python train.py --n_kv_head=10 --lr_head=0.00669 --warmup_steps=200 --doc_mask=true
Below are experts of layer 3 (counted from 0) of a mixture-of-experts language model. Rows are named gate (a neuron's input weights, with its number), up (a neuron's input weights, with its number), down (a neuron's output weights, with its number) and show model dimensions 0-159. Each number is 128 + 32 x the weight over its row's rms, rounded and kept within 0 to 255. Numbers have three digits each.
Before each expert's rows: "comes before" lists some tokens at least twice as common just after its tokens as in all text. This comes from a sample of Wikipedia text that the model never trained on. Tokens count by the router's weight.

# expert 60
comes before: " ", "\n", " —", " A", " W", " $"
gate0:109196144164158112190141113129144090132134132078131191157127105056152123126168121102130117128097154115154171117120036126126132142075092092146148132080142140122067130121145112173129169153112084102113139142141164075123104030133131152092095044132142116157112135103144112092121116121087159069145169135072147154148084065114099102169131092081134178157143092157108154120111086122184162111168089111149097106051117150109110131096161137106103149116109139168119109148122171121115140121101081
up0:086139159053134121133135136127166163161101109156104135083115145111064143099109130112141162114126135179158090117111188118136101155050100122104099074095149123068146144132128100143104162162140124188045142141173174148087115118137143107125156088133096086094104172198128157089076161097117130122104093152171086062133120136163152158112126108107131131146143176124106149148148074120080134120129106173138100153076104090075116185130124155123171168111191107078128142118212149075168068140161147
down0:185131155172119074198141198179122147090162082131073149132153088111080095154130173125176112173079136112103167140109077121160142186165110114177173112117124120133092149141118135130134188153074153114153178113108102083188100083155118159089127179145139066111130071095142109108116112163105120158138124182145167135142113083184127101173119110075137151157126117195109086089123108031107132121146089135136099127104130160143142117092149102142143171153102182199140121137136070150155197125107091
gate1:145062158154080143156155137147111146122144099147161134020139159164116145149136126180151092161143164147123165093172101125093106157092130127161114081103136124152156142127150164113135098114090087195127120114119118135127148053145198119122116106058172137183152135135180131167105124178172103091131117126112105162133166172144104120130150088134133081181136119062152107080090117103096169108172144172136136135107117140060109089119151200130177075144165127114179170133103072109171063064129159
up1:130105096151119119104184131092139156097098106128130115141118086088129118080129126089110151150157000148117097134154093118173151098152124133158118072148137089157141163128077081137125063101085091120099105121115154126088093194131106125107125190136162120128152099172119156117171133089137149179150163128159097102081123212105174134139144116095184122130096142098105152125167161160157160057101108152123086155103090105139116144116155153102169116158072108096112063044169117128170141129123067
down1:124156143154087151108137114137126156124089125040156171187150109154112121123132129127160085045133202113119131112139139143113161143128159152159140188071138163142129158085138168142174129164113168115153134171106121153104162073087171086184115063099102154109136141171171101121096164139151142087090137169139132162144131148210119168139108123136117073147152091129155175119127064101137198120084112130171193109130135172085114122181150128145116157098166143095158167119122107108058165117087129

# expert 47
comes before: "1", "2", "3", "4", "5", "6"
gate0:182186140181133109163142098123123090118083114155133128155122141096148149174110133091101147118155122112167158156099126145142121073105059086172097177161144145142160169128147114159142125173173127122168123110071119090117139073176105090075120121074135149163127117126148121122111087145194116101112190110160108090113086095142072095199127164048074213132125109166109136171174128094199100122174127110106096141101093131065106115076109136137087130115125177133127128207091197125133147113116128
up0:155149137104093124141128189122140117119159144054115146101135152155045100063062148144137110152068175143143085083143164129188093143139089205123127126117186111116088148132117140134092110126121100223102108141179160195141141107144136141150134079168138073125154119135114151108113173068066145097083038172141126112084128108077152151077102089128153064187085172057153137111152124083103235137101105135169124112118132109116206130148152159094180068106119081128141066055135128108139093145176126
down0:125129149134180147130125183086147116102104072118063111130096071113108141085165119174104132115125089155093137128120143133166151171108112101171167099155133175096150091112118147140172165082111153139118137122176074082122091122123148102106153159114142099105109108157125096172187087181108113134148125153083106164120094116134103089174095083126146128153129166151067150060152144113098144172099084120149115080171099152111057108093073177108118094167105133117174163107118161120153177105097047
gate1:116102176088108145113153147124139091155138107088148195130154152164121200108161113190108133128134138135179168167186103143126145126106101103128124124141196111128123160168076108123125089155148066120089122131094089116125097078219108129156135098075149126181126093103180120167144138174115108084140162200152096173137183153125106134135141152077133095158154072135109136092115100111089122025072119133147127103120089077021117107153124206107174070137148105135149156142060086106122091101082093
up1:118172072140137121137147120154112145130107130208134075154098115080107102178145107135101122136155059114062126074089126100169137160215125141141116097107110118153146111135143154192078112091105147152134124098145141180076125157030154126134114173164192119114137131121126143143136118138120134181169155091119096076077114153146171143137146136132132156108123178124142128149154109108117126128116104123147124199120113130232127124094163095115109183121102115114122097099161164083184146127109077
down1:116137168149074098146158143112054176176085155118100115173147115107133108110101178106164090112141188141113116090145162145181150169118118157131131124074127161149163158154129100168154164152064126089115118160157107129134138118133175079184103091079106150132124181086147103127173148132139127134092144169125157136147105115155146126055122135111112160190127087169128138110142114079072185119127143093132108065130104099102150137160109072184151107121193132162144177121128117120155107115029095

# expert 51
comes before: "\n", "-", "|", " The", "==", " He"
gate0:177152136089082108110064165112140131135154116091136156128113165136144099125139119118122121156138072095144123083170075126103102112068106114131174130112170132134156149146135132175122087179122121148136093092179167130147131063159153118101125037108105150163178122125139128103141093190106163120086132100079140128162140168101130097144138117092151173118108173122079162121119099140191113113146111129136066112099147153105096133116097150073163159162115135120112114169114143170088079139136099
up0:099100142113078123176143128129163227139074104100121118112150154132093099129124107145157153186102155143169118136135164148161106150123122123083100150080149116165163141139146112163159110180175141143134134150178173148162149141137142115100170124158132136111119153102111168118079079174144163128093098091152124093146112164123119164092128144103122120155162123116107151151164109088110123168144126179162103152142187082063159195131129116134174128095124104093132066097096150102169107181140195
down0:128099126104096109131131168119156100150136089113108160148152054138099126140094137135099106093099134122054184105165173071165231112138173123112205133174156125139137097175110137126173141112154129116142140115128145066144055071089162107100112136033117089125134116126138095122160111181098087130117123181133135127083138097113090088166062124148149133167102131101093112105097126114142106093157078109108127125107146128095077170135090123128144129129194099161192105146110098189120174120116112
gate1:105108156116131136169155131151116151106153073111158147135094188147104152115118109170110083109114157083143127145131112145146123156139161124171106123150162123152080167110094158112069163127161127092151110141185049125072131086154206118138106165073116177175126142109196108149098050161167047080142113142159130174113184147126142130140143070133085111149110102130137114083104134136107152087144121190123125129116209126114105155143114172091131097194163141089137141142108078148188133140094086
up1:155131100098153126141171101159109123153144129168120147101107097061134157126206111111082099147170098092082172120154105114133166124162102123135171124161124104173128114189129077152105089129165112128067122118155177154102095150113125123214056098123174088126172147130150195156104155097062150116145157157169048116074083156085172131153178126147180146117120139104144105109098128060109106123088083096131144204127088101154158171121179106123124113099115095127118083135119126105161122099102107
down1:076140101149116173120183200078122197137109180092083182210174113189143133115147205146107106066180184210097149096093158132129136187152112115135108166109159164155112142161108093156167146137110147139159102164116133099114141075180218083141128071126121136172115062107144118157101126141134124143067127118084159157143075132125136092102080144107113176136125100149102093096122132134100147144121136109107148113120110116097123116186115137170117088105123124168108204165090130112094119085078096

# expert 46
comes before: " |", "%", "5", "3", "4", "6"
gate0:136150143127067117116117079129097096124142107101130128134162170115073088151118115107148141109146171123178104132108093152157122130112096077114154119130198139076081159143087115155125170132142166118114156086176143074138119094199097093101143102116136041184124109139139109134110138126103120111139087130117078120096065093123154132142118092103184126184116084140074156046110134131180153144077098101132091135093113099110131168149159178081129147081146127100165125148107165132166166118142065
up0:086115142130114117133131137117173162160168108139098178100130170143092114083083162133175173161062165149131148112115188127202124162133089155116100098142153124080134159143121071179099124122145092153089141123136176115133077079145142125101105173130114126132103159132133181090107117115164147131069108121095144108131130167164110150109096154142094093129113177123113100180128174063145120133134128157128071134085118124029207144164031122132172140107137069144106092103106110078164076104152134
down0:127186186161116132160100192160105145083118110174116145139104061118126160153125149142111071137157114153080176076117137101152137144179123111151176118169106142131105166075128127103212175138163206081127117144173055081161151076090140155067160180105142065177109101113107094107139131173094171163139178169127154128099106072154115107153104119113153086147095147163138112052172146099193128218129101174122130107147092162150113171172101175141140194156116158171189113178124130167130168132131085
gate1:146102145112147142123096169151145076129131103088151147102144242133083145134161114167109095115120153145109140120163113142090122136082153089152086068152164126147115131117169137146132110137162103157121090112081116085130188103097170103146118166048181165157142098120178124158074149172180073101141120197165118120110176111161157169164137124131111105151144169117094132093156137163139161135081143132191155124091145152110119110032138206107132064077134096106172178181106108092167100091068086
up1:142113088172092120114166148113125092173168111120134104199107094136157165139164154105128161161146055100104137110134077100147174144220113081147123154134167096199121191156089121146159044109094094094097129110146163151067081166106088129131119105108099127155167146130112126179164147086117132145157223074125088112128123184110163106142131102092130093152134120123140149140096093143120141056089131087122106218104115121094116117164159136103112131162116102101069061041146114104113109143169123
down1:140083146133120129100132137085098128130101169079139139118170095089102129174117116161158135060162161093118118140087110126167127145123177187130161143040125119153143162124142166140140197101118166175172118141137111090119141113168197113134132112092101088150136119095119141120108147142141060182129115174147163100142175096221107124110115109119133124102188105105150141087090115145129155111124112133115116079105092147102111086141159127137115115089210170145202191195093107140105175107119094

# expert 1
comes before: " the", " to", " in", " by", " a", " of"
gate0:115126138145086115200109134109094182115155137152151170161136116084115103110168117055136155124161171126170182094139088122127126113122112158142184181159164141066129151115145098101183110183139140069108117127156159130108101083185146183045157072100158094172144116112117133153104117128076141125144116170143093143156102097083106115148107137078122108158085104082107131127105054139185130112111089151159050134093138131088108092147129196082086143134124144162140108147122091127193197108116091
up0:081107130068089121120132118134164203137138063118108132125106128102068077109084097120144142085051198144169084142133237136183105129083029110128135122123117107084121217177119125124096172132150095173096146154134151161146117120136116132186129093143086162137120154077110165117141120133120117140145088078142184138151102105122156130129089114150121088110151157115097157112107095113140173173139113159139127157101116062091160146172111102180152113097100092095139086118185167068118078144159182
down0:091200127177111110117122153152116107078111121158104099149095059097155131165148150120136054152141111144115178144161129088099161151058089148139103135126103127155187127107136187112176176090160163131142156103120145071134114105136160165123128164144137115099151070122111120139165085171094157159132140139124129121165121083096082132106125123094143168186101114158139106087164131169126136180156056118161133093117094147127086108108095171139094165136133134144142096130080115143154161127140052
gate1:126123166150139132119136173095100112129177121083163152144143208151098137122146113168112111152145187127138072094118098151147089141115118070138122130145181128166112128128115119153094152181168082134116098133106144151126171097171162103141113110070215201152159077148210127147112112161196062085121150126103137111153178176178122130131167088117072084182165102106145123072161144184120162121105109179139138127117112126057137089127132177143140074126167082099134145139106073077177126067043110
up1:076102094130106125151146056150111065160185134104132126133127103089150114119132122150101117136124019143131151136139089074169136124145106150119156065144166129145130143156075149173115037113136108097107139140110214112051074184066070175105167179109152114111103126122115184144150125056099180157127184121114079085059059111091166105124130160167186122109126068113114133128085111151102131073086134155136127203159084097172148130144091128121161115150088079109087162091151151108079106134114111
down1:080145156149168126099119141066122137145148113124116138104196134133127155143114144148148155089062172082053208116137127159116100157125157154123111141058148152131091160134106143087100171148151201129123068179130099134100103118159133093143124105148105122105096096139127157115133145143131105137113162167129100123174157132170089139155109118123133119148135124096102151164108143118131134071118159127112138048050135149111117131126154109165102113177174121137133120157087164071099099102161147

# expert 17
comes before: "\n", "-", "|", "°", "3", "5"
gate0:151172142134074113097128131078135120117137127119130166118083144105111130111154112095131125085146108108228124114095119147070130140117111098162141152131170145118113141147170124143133133200157127140133136130171177050118131051134112113066101146131098090158136077130131075124098076129061149143121136117151116121142103120061139121139158124062160123133119081131165120078144093091130131063148111088095069080066152103100098108125146143119138092124115154141164076167082120141119148139112077
up0:103180136112099121137154191133098140079173099149103182051191165122103148132121129117159155118062111137152136123135178167218105170101061192082115095121154106129138121168080133084114077140102083143079142138100123146169185097152162122166142138099170134111122175111142153123097121111107152126172061127119097123121100149116096147097114105130117138169160177164127126147127119094087137185130067117074089111080116110085192139121124168171126147110144086160113167134142201046148101073136122
down0:159112161159155148128136232108155178097143183176110148091141091125152124117140162077123152158114129066108157132120146138114177140108105129143128137123138113081180111138150185161158115130155142129196196134105104079102097111125162171058161138118116105168119053111150072098163114153161146097129178143163162165137110103166151083106119160090112121190131166140078089107050127069138115132120104114135081107108104182133109134099108147114151128118169141150165126157110092195151166132106087
gate1:137116164195158145161137144141115093147158108112145134130148219097142212147130111174086076116131177136122133139180099133072119082133122125155125113125166132147151092162139097188128098161127093208144119111077081140088102057148152122158114153091168093181158149126190103173133168165138087107142176148131147141137196069161139161160154066146112115182140139111109112114125189119104191127155149144132145137102174162091110128094043154137149059155159097156140129135099114074130080131124127
up1:119110091101148118091174100135144127157136139118139123121067091085088120097142141103111111159167127167135139127097105119227167114174123133143147113161153117184077130132099149129095088107079135079139123139106151160104122155098087117188091143118084091113139168135114168135132155103087146137130153131156058035136115181124155088095152147085178084123162119111161172121140033143118106145095142095176152243128089112166146122104253057109078159086084126124152166106143077134147143100143074
down1:070139187123135146136125176119148130128092140123172153136189105069128089153153154184173089079120214134086161131112120118159090126131142155104124101042152152114105161128122122192129182140159143084184092153092142156093121105139193137183131164037087122180126148144116166167103120139156095099103104151141172137076097097174141129142104134080140211083143097152155132139110127132124174133086163151097136097108167170118139133166123145136150131114172082152149134122088125156096139119093123

# expert 28
comes before: " ", "\n", "0", "1", "2", "9"
gate0:134184142107123107155096088124166108105074130071123096150137132111112069121133114126121122129172174143142121104123086119113148158102099138120155147130174139116120088127129044161112159104094112153117121185119162071145135114154185107013135108134117103179150079140131113108094101128131148068199118095112126132158128112087087105148128115117129170155065113166122179126176063118153183121138102083130076127104201095115111160159150095126155096101051151154167125156120189119137167174124137
up0:108139145084103123081151164100141121153125094146099125052146183130095152093064148138171163146088188105146047141090205149122093148091102129128105140121160113110159138127091142105100135161082099154089155137153181186150130074135121149120132117133171135123121138115118186141068113140155118140074081118133122084091101144171163167083097145108182073128168178121071140164121121109087174109092116156108144144067145092116180103123110131087165082086171080118111112143145174086164056131148157
down0:159147172125174119164146196165107093174125111120144144212069098137118120132124090126122125125093135113109164098137157108134164128122140087117167129192117164078139094138173174119092109161120199071116125095148098070100097105135192104117111131109175098114112152113105134048161093132128142151090119118131117101120045151098083115167106090089144169161139074179064108121101152106085133170132146123103094108170092185134101196149152181129107153120142137144150111153086125194119190124121105
gate1:100092157119118147097128223171128160140125104107149149182097170146134187178140124151087103122130139139157180112090103137123104132125143082146167099163112129116086137116112154178093101124129097152110084147083119162101164045136131131150132076049165094180101114080173119177144154173142044090176161109112151066135196143155122159151132130140125137156113142126145141093120182120129155129151130139189081149109165102059149118143113192064149097143155123156185133131138093047168114091071111
up1:153130087107091122136120120140134105153143141144136098148130059076124127082133092093119103099131052114124108105140044126158147140179106148104116094117149121187154118137104109172120057073094116130119139108140144093124082144122056128099089119149136090116193105139160140124148087088135171178168108113122071080134120117116141080103108148114136104152145101093114103126123086084127141091106115092149118203144090117155113092130129129138132127159127091127122139133137141144084143141124050
down1:137138125135152152136149103119086164139115172109155153119110138110158064073102133166170129068128189131077228118070167177105130129106095121178185168063154150135121176144098160111148185117091145101161143145172097076094185112136204109122124146118104110125151116068130153145144166129158112124123144159094167123129137120174185117092144117121189193126168088136111148118145074138132181101153140118111102093090082143069133110130112143128128078108176127149130138185102097131127136105081120

# expert 9
comes before: "1", "9", "2", "8", ")", "7"
gate0:219189138120104108188145103109101112204165103167139103139152111119143142142076116128157176080119157133150106100097093126127167134128089146153139158172141139079097118121151113053115138160163141180094129108167124052088154084163152100107056039119149079175135070164140131117109075128142156122098158160156050118169162123083094174161101129081110129159098083078085178081160132114155125105143121174098120127042102095142133152145107167123178142101150142122118080195111148121102165141079104
up0:107098143099131119187086133107156150097097120181123122080157155078130165121101103133166133144106154090154102176141202146146141112075080150151138108133184140116128168191134161154090161108112080144123145131162169165145124128123082106166146112169149085130105104139131200116112178132130152128108109121088109115106103194121108172118122160109079109152107152108123184155140160127081139137148066141121106142128157153100134150144098162181178130096103077122110113069104126048174094151167129
down0:138222179142141141098126150169173111108156176130144179089145088156128105135116164127124106176124093154101161117142123079124186130106143090125151147093155091185127188134115161093146135141138154097137132082156128088098139130073125128104136160142144046108138093121146094103155084222133136173133122186095161059106114077148101110141115089089131105132125140153120117143153165109154071159135098143142128188150082109138092111163124153123135148110113137149184129097110142150119213108133095
gate1:142103156126151145151112110100136124087170105153157176107082190129116151148168111168070112151086159125140163127150103168150061142095127126183137131181115131164090155150115115080156092101149079175081115123150073113187157039163175147125095116124139135153129111082186165157105121175106085098119163186155142066134177159180104136165099116116100051170186136092118179110099118116111142053167126154140174145104101142075084128125144217107114098184138108161146091149123080087174056082088125
up1:136147082137151121122115145128120103181120124128131123158134075094151180139122081095129151121201095125109129109152111108147184064157089144156139145140134118181124156182147111126094118100127089108108120070035192112044101184091095090164112135102173080131187118168118108168121151097174140128145156097162132142119115151092163137121152145121166112097100132129129140117164135128172120087119125094174123209123119119183136128096180102113108184145095092133129131080134108114167157164140082
down1:147134128153146123092152173080120153182111116115162150148175095107126132148092126111120049061101162119077180122123131122160134120107130184113086112063147130149115163146077106130154199180145156062181115175108087077129150116148205115170113127104150154152146150115144086180178140093138119167088153112125143100158130119142159130111070176097098227136138104161141116102130117144127173114127143100148134117113075152093144148137145114138127114077132161092159188120080082121061100087147098

# expert 5
comes before: "0", "9", " |", "8", "6", "7"
gate0:163174146142104110185114182099102136147153124068134113145137136153112066165162135124147125197098188138171150090122117102132105129069102064129171106107207144120108182161180091186100187134157115136129163127126159119144116024156137117059126141107055106173149053128162070125139104183139149145138112136146103124164177159104147098170119104069083147133079190158107174099127165094082086103090136144127026131122071130144090166112112149152155179088117109144116086170139135097146116138143106
up0:123127133100064125139123108118180155092146131059108136098135189179115099109113141164160142168088151120172135129139184110151078203094089162135137071101183116143093217140153153131091161110115068150131152159173168152128149137154091127097134179129180166118158117158141179123123106157181119148117039101138126152122154188128134148103095100118088107150141206089165118104061139088060110125102100135117090139148109105056157133144047135122138098072139071095085076068095104077126085118174148
down0:102181172177129093115151223155130089111147160189082133155144111111115111110188141136176084134115102114091138069156143155151194168124117109171137154158117128162172100121150109126151146157130130087115190116118131089064087089125160117154143191163101126101155113042120110124130078123106120111136160163148084166122108104136141075101111040116101096208084181120055093094128151138140127145140127171101129115130129207111099181111093159158155090187154154145151151137156137175141168163106123
gate1:158070157110108145181086175140203083131120133101164166094108203106102118132134124227134061177148157071193179157156069124124120087143110115132121138100117130123182133139089149078113152121113079139113120121126081123140132107131168127091113092082130136158169168088170078166081117182176063086133184109122130149139189163121105144147126145159130124199140069150156099086165212092132180083103163115175074117128119086095104059126102142128122106113130118110150129166140082154135133171095049
up1:084149089188116122063176094114114128164118106159132104191146070111171159170120125075108143078143087120126083091109135117157176120171093141109146130155184105143133148097146093203134051126100071140134132116127147132043127160124106100138113181180153106128084077142134150165125117073076185139122112180176058065099097129129167078131182128106181092083136161096053151151078023173126095098103078095116156208112096123112155172132193131090161138152133118082103130069096155110166146070135144
down1:070112172124149139106148142119085169139078103106154086147154135107188134139122181138181099079126166131094214076142160150139090096111112167153110094039118166169149154183129122083124163181155153095142127071105127105059190097186178081147143049117159110171117110114148131131121102147131104161129124100104112157104120141135113112156144108102113177178146111064086172105115059099120148103100099067106125084083113098082075129120168128134093086139216154124157135171072092128148168123119140

# expert 41
comes before: "-", "\n", "|", "°", ":", ")"
gate0:186151139123118110104115064094129094110166117142139147123139131125094095093147102137164119110111143132135173139112059150065137169105086091123116105080165124152094092093135125161109156137166146086132101099138183016088108093177190090077062088083121099149141127124103099114158101173080140095114134099128114110131117064103110102177111099158166163181139059079106122080118067137143157124147100154136037135058144136071102142130116149063144163092140144143119113192129126080100173124090153
up0:071123142063110125138114090098179137100139118140117113061155161080080076086094088117173134120075139118108096143174124136105121155059100098123106160147136116094128106175126192107071103141128102180125124121133204139130128138172166082152132119093161077112132130114102221099053101141148139106122071094102150100103103113123101196113080171156208074160175082113147076162110127084106198115104106145145115095133168093094194089145054140102166096093147100076126138134142107067106077127097163
down0:186181165152157127168125138195127125098084130104111154152106070132119094121138130132154071120095141092076153146127117137089152189146075080179149110156146153129140119143101123133135120190121150087179126108114137099114092070125157183108134159129162107075119090109167091116181152146085102113165150123135129164113091100183066109129125105037137111188109109188113143119145147120085142145146127143149114096141112143077094132113132128110086150132124157155216060152111110143143160129113091
gate1:135124165120123144159151153151118085151103073102151156169101200166063107140143089189089112123106177093183141158126137132117097166073161145114094129152139133111126100132091114146091087136153118160117125146112108146131156127126151119130120049104162156158106081140162104152109124136156071054165113178136103091124197143141094192145149136139106105148109135089092114125151145146084111103112128175133152045123151130112137080084070237094117079107125117171171184137098065115176154141102067
up1:167132086133151123075171155118149173162136130123131131139132106063154127128180141086116121119168036162124104134148095108138182108212089158161141149131167115187132161177130120193131103138081057084101113105131209162142115141102095165175119205128139118131222134136128180164158107128077197190134204105134081077099110137088161105139133148136121122151171172150121184127112072104160117083132139167188085222125072124124091139127205134165138131140133113081096117084172169112093092164115079
down1:133127144169107114111160144124090134147085160097113145151136138105156148091138171122130133044099233115046170114078166103168132138056121147140160175080195141133139141113094188145172138136114153128107143160106109141107185093143186086146134111092172132102127138162117146089140134090122078139139130194099175151126152126149092144115120123126101088167160145126133105106071059131149157106137132097126079056099081195124130106155133130144106126073184150112137139174085111148091172052094118

# expert 29
comes before: "\n", "|", "-", "==", "The", "==="
gate0:145145150117095099132084113101148079111168127095121138126115192101100097182109118106113120134141085100169208137132085143109184103125108122146123146131139125121116145128117120139092129136153129167094113102174151088124157120168133140020207037096104122158135132117129122119141067091102160058105135118091098088135123146133107136159139090057136128137152073100146136114149093084176122095079144122122027128091145112092107144131095165085088133127136149108130123167137097118103148095141126
up0:124157141095134128167150163085141150153098088173109098089138178141111108088089147122160160165072128145147055139143153127161070142119079186085101159139125111103069178108089089149126155140131102133169125132101152197128144082125119087112128144104175131133158133099122118133095151128158121162093066145144106142148107105142107147122116147138144084129166193133108146125150121139134190154127095149124109138071130071077186117130108128184129116114122074088128060100135144110176048124144148
down0:164121142191154115134077163122160121126131119109082171097150064076180110099153130115178068132150064113081132117104089114142150135112143114149166108124091212169190089120119118141118149144142144110091130144144071099131121178129135115091157147094180078119124142131109061141144139172137118104106113124102153140102160088085106096120103092094130183191131098172127083130119104139149091152115078159127119092141153188152092171133104178134115168149188074182114094155097093151126151167103094
gate1:101100150132138140169156144165168167118110087123151156119090193128140151133174107160097089156125161080148132148086097138148117141132152132190125135140153144137121126122089126173132101106187106097085127129100120116128132047176143160152136099095191167151147113131164112141143168177157096114142152092126117103101154166135119139168159120118106090167180065141158107086130149187110118074133111150171150133113118116101116117112108169078085048132154107121111150142084103146189083133090104
up1:152114093115159118133124146126106121141118131127133152162153100079122155105195135141101124140185038121081145168136113101159145126185067100104154105185193108211138168142117128145112093103057118091099115098133144180066097141070110143155121160123206116134162165164129099147120141059091131138136195108175100100032104118118140084139120148144161136122099166104159134105072079096106140107098095139167124208112087159178104126105136098103132189121113097093116057137148111108149135092145091
down1:086100125157184152145107102077136193155099165126165079149169130090116092117098183141160102084134202179068156159070162135104122137107162183106141169060218128102080211101148088134148157151104182120123104142144097104113141119136194087165156125083089173143109080095076122128057137194123104150084165144131177170112140112168110171103166126097166158141170119109170083152119109138044146076116117139158124102130149132109141082155119170121159063114163142145148199159120104105110123092100105

# expert 4
comes before: "\n", "9", "0", "==", "8", "The"
gate0:091133143154069115160083180148105146139125115076142131131145132112180121165144134095159170231129100143230188125149079116154126160156133116138136133137228144145188148099138118223131137171163142190139161120126136127164147061164154090087101119121130103170184101141136083115124102151121188105111144103151124099163141156123114118154122116111124152152121085112137131098130096139143083089101108122136041140100097111133126137136135106132138150141097133126110116190090129131126136112093147
up0:101147137091114129148093080152185174078142085143116167115134132112112156102058122118118194183109148062175082133173153142161110190134081237140088127131161113127156139164114083153124135194165053152085146147091109186180155139136126100134172152148163130148121156127136123108129105153155158105103090101153088127129120140158127157121132103144136111158127144091162112140142112096132117136117104127195074125106161088069143139172058119145123133114117083074080115119157082120114089121187146
down0:121124148129135139111133128132153102063106085150117124110108085114153144134115142171175089109115135148103152087123188048131194124083160120108161122098119113153128097104139099152134195121129185122116208111151126034104077062117143139147101128110116098114091099116107129152138142134113120099143167159134148132091120166107089103105113074132119130187145168125072122076120115089136127105099087131116053094173099194114070149109149151112169115157166145128182168105112082204114236153082081
gate1:105082164107131142109156100105154104067161118153148146147126212158083166185163126126125044105149141136095173152082173147112064135128178170170151107096138149150160138106079094142095128128193097123114123097136063077091097073166190087116120121087182150169105156122145072125120130172172045090169094126120093107106199110128089153112124098177105121154156105149147129070117120122108148074148127161145112094147131113077145136115088121121132079203122130114116163154141135142148129092094069
up1:098098085125134119119171139144141141126103102108138110130125108103110139110118125084110109123198156105108132119143116098141152112186055135102151110164136105134116147119123133166095017127080070084107118106148166161084126140090118124199091143181142117134161141114157196136134148075111127163229147120194072083086090155105198146160176127103153068128108192116109167136110146139135112128096069153135136171133108133170110118097173114137173159160078120111147082085092130111156093124103126
down1:107079134128115121114167137103158200104090119102155175152160108122097117099157164127109150112163148129099176128029129149164145133135125142107096129105145161129060112110108099194126164080108129114162145147143092051084190107189181127123096083105130086187175108145154138152101110165144087133072081142161098131143161103140108156121100092083155153148152060112160108166150118113082176157067108109111134102149139107105080109176163157115116100127142163132125150155084103114088115084103135